From a checkpoint of a small mixture-of-experts model trained on Wikipedia.
Training: a variant of Muon for the experts, 352M tokens, 10752 steps.
Below are experts of layer 6 (counted from 0) of a mixture-of-experts language model. Rows are named router (the router's row for the expert), up (a neuron's input weights, with its number), down (a neuron's output weights, with its number) and show model dimensions 0-55. Each number is 128 + 24 x the weight over its row's rms, rounded and kept within 0 to 255. Numbers have three digits each.
Before each expert's rows: "comes after" lists some tokens at least twice as common just before its tokens as in all text. This comes from a sample of Wikipedia text that the model never trained on. Tokens count by the router's weight.

# expert 47
comes after: " |", " ", " |\n", ")", "–", "0"
router:133142146124157080096115157125135093109118118181130096121168152151171105181138136141126089136141125115099133110126147086122132135108162156094129176120114104162109120134
up0:146153119113124103131110118102130106107166096134104161157172094117133129125103149162145096109094123121131168076144126123107079143114103143112118138126099149142127093165
down0:094148164125084138134155102125138137114117137132110151128090141141139117116109109100146118126118121109133144123127133118135103137094053139098165154114147159117131130147
up1:100138095113174123172084144137139131140125109120141148178176088146143154127128121106182083138117086133134132142132171095155142100129112129123134147072106137148110107125
down1:140162110124128124162147173083106125145099144067109109092173113164136199115092164149080105147105126122153157086123162147144130140117151120113080101129095143134145134116
up2:120122143134083123147145190102162074136150150147108177123177123118136166171110112118135103175147147139161096134159112122156134098101134134094130178150120108115100135113
down2:124179089112130140129148075134155120142096089081126110085093130123158118116085158124122128174120159095127134106127135150098123153142136136132121121135146155107122141154

# expert 51
comes after: " of", " in", ".\n\n", ".", "\n", " the"
router:110131135179142155093094173105132131145147134141076170160116095130139100147136142117119106139122128107125086135155177084168128119126106151109087155167120110155135100139
up0:107151134121101146124140119104107120133149138126171131190127151097102122118110137139126139138154091095109133115148169148106114124111089101139130131110147130126185128118
down0:111148109101116129110148105123142135106129143155160111150100144125112150123122123126136129156159071141139150124149133122095141145129067115116151155116135104119160130119
up1:170094159120125137115063131131117081120132135138079088151103116128103146115135125116074144108116130173120134171095161155185110171109060141117129138150094093138122123119
down1:138079119148129126121107134123121113097177138093175128116123158091123192138160159149145092143106120122125158164121120102100123066144121147148164186121155132101121139133
up2:156124164128141146121060093144139133103152117164124146112107131094173127106096150104087057088098107121140102123112110119112130125141120123101106146149135117104113102132
down2:161173125202140123123100108138094098144131176189124142120104093118124141170115129129120160143156124133148131150086114090106166090117096066104130128138105134125119104101

# expert 24
comes after: " ", " |", ".", "–", "7", "9"
router:157141136116147152117076146091123103128118117189117123116154101166138113157142140135091146156129098147104117115163153091124133167107133135066133180174092089177131116124
up0:105116152151110099143081100126145142129178070113119108114127101132120151147145112100143144125128138160069081083135108113142123154113148112126120138095137111127112113155
down0:144098144097098111144136132144136114088109173082143135128107104100153106093121122144119140140127117125091083191146149167093133155126117125169142128136111148153139147093
up1:149134186145103133138155141181122132150115096126073122130105124134141126166098122139161103141179080120150127130150147134131095115106149107119143131131173154164144126088
down1:124133109155107122112101115108086168113109149089156101182132126163149124149163152146086088095099118088117120130108084146114117103069059141115153094125124159096169140124
up2:117124148103142116129122125099095170181117101138147108117120139155124073121142153140121102146134113143108130097179112117100126133086133152073136124162092137121124117120
down2:160139121091124098098081134152127099086133127120118129132134138134099126186077143144087127108111105134119117141113112126172119151133125117117130103121174090118111133113

# expert 43
comes after: " ", "–", " played", " League", " yards", " football"
router:087136128120151099111119169150155084125115093167142139118155152149190110170128153145133091160162093147095132121155145091119151128117155137082128152139103108168144113112
up0:084103126096093118134070118165119131114130123143113176155135155170135105132137134121139120111125117140085109127153130152120135135094136092109101132157113122127139167137
down0:082140167120089137118161116155140070125121107145202136099125119146142187147119123133129127098148121117120119123116179091127133137144110152112143150103110161152169117123
up1:102102124168137150130120120159114110121072120141146125151146115147154125148114100137131141151127144085119143124115132099110114138125133130102114189084143136135135120102
down1:132141140094123128088124123136122146164131141167103171125153122115122172138119145130126143120147157084108148101174163110135126133106109172160095141183102111102117113092
up2:119128145102119108070165118163116140139091082152112133143096140110107101152105172130167116159146105126132136135111143091120163115164130091111153139145128155065093047081
down2:171137081134128127106156178174098154130151128133124133125114154081168138094120099138150153118116085155160091131117095104148110159127107135127165072117155068174099158112

# expert 56
comes after: " a", " an", " is", " as", " with", " A"
router:143130098142163169111106142119094095135142138157108151130157104136142099129150141171137118148134108115111081117140151096154162135132106138118109167177113077164162091127
up0:165141106088169110100147156077145165116105121124087134123144115154136163125128133126121133146108131100117091149111110122134129147104151136156128109116084107110149133167
down0:159120159120159143144112124131116130100135120087104149172121093143138092095137122136119179135134134149110089108092096215158160115115097147132140126152117131104142111123
up1:123102107125138172105120113127142112143133108131100135178133152099082114097116149114167143128142160112125112085106129116155110089122132130133119111130125084132155103137
down1:136147155155129110159112120155087132113118119110136104136150117115102110182132116122129100121066131099076131142159152176116074149140147105147137121166134100110108114090
up2:107138138185128117125139125100088111127131128135134148133163121145121173141155090177117134094086112112130098145138088121146071150117096178096147103182122117123111072154
down2:102144124117129095132103133139143147118112100053115106138174134165107093143098208118110142162150156155108167144114142125076147092163106082155102171074128169147116167166

# expert 53
comes after: " ", ".", " (", ",", "°", " $"
router:150148127132124131095081120130160119107139123185117133124144112113168116135136152128129115127119109127110121122138122075096147141155124145112144174169118121175169127101
up0:116111101113117143125130137112095124120124102142107095110160111138141119094115113111120091114119115132130109120074093120107098153175123154116149094146107117164108111099
down0:111142142113122159152152076098147091136131158119129121138110139095122102096125109114154143106139097124129132113116135160131132135126142138119176096165108085091099146089
up1:132135151120139110137104127089122128100130151161144103159147118141142157138156112164114128120105123125076129143170140133130186146177108127143124109129103156147141089137
down1:149159155111081144133139087153116107158108100094085128116139141115146102109139141116142127132111106129133128172135127180083171167131153122134132152116153131110102134115
up2:114135097100130084128100140107123119115086104147129128128148114115204087127146124096133112141147107133127071153070121101147103128101117149160146159181131121155179115139
down2:096160100126138151127122129149118141144162120114167128098187119094109183125114134163140113094079125127117107113116128145094122146121135150112099131146113137107127156110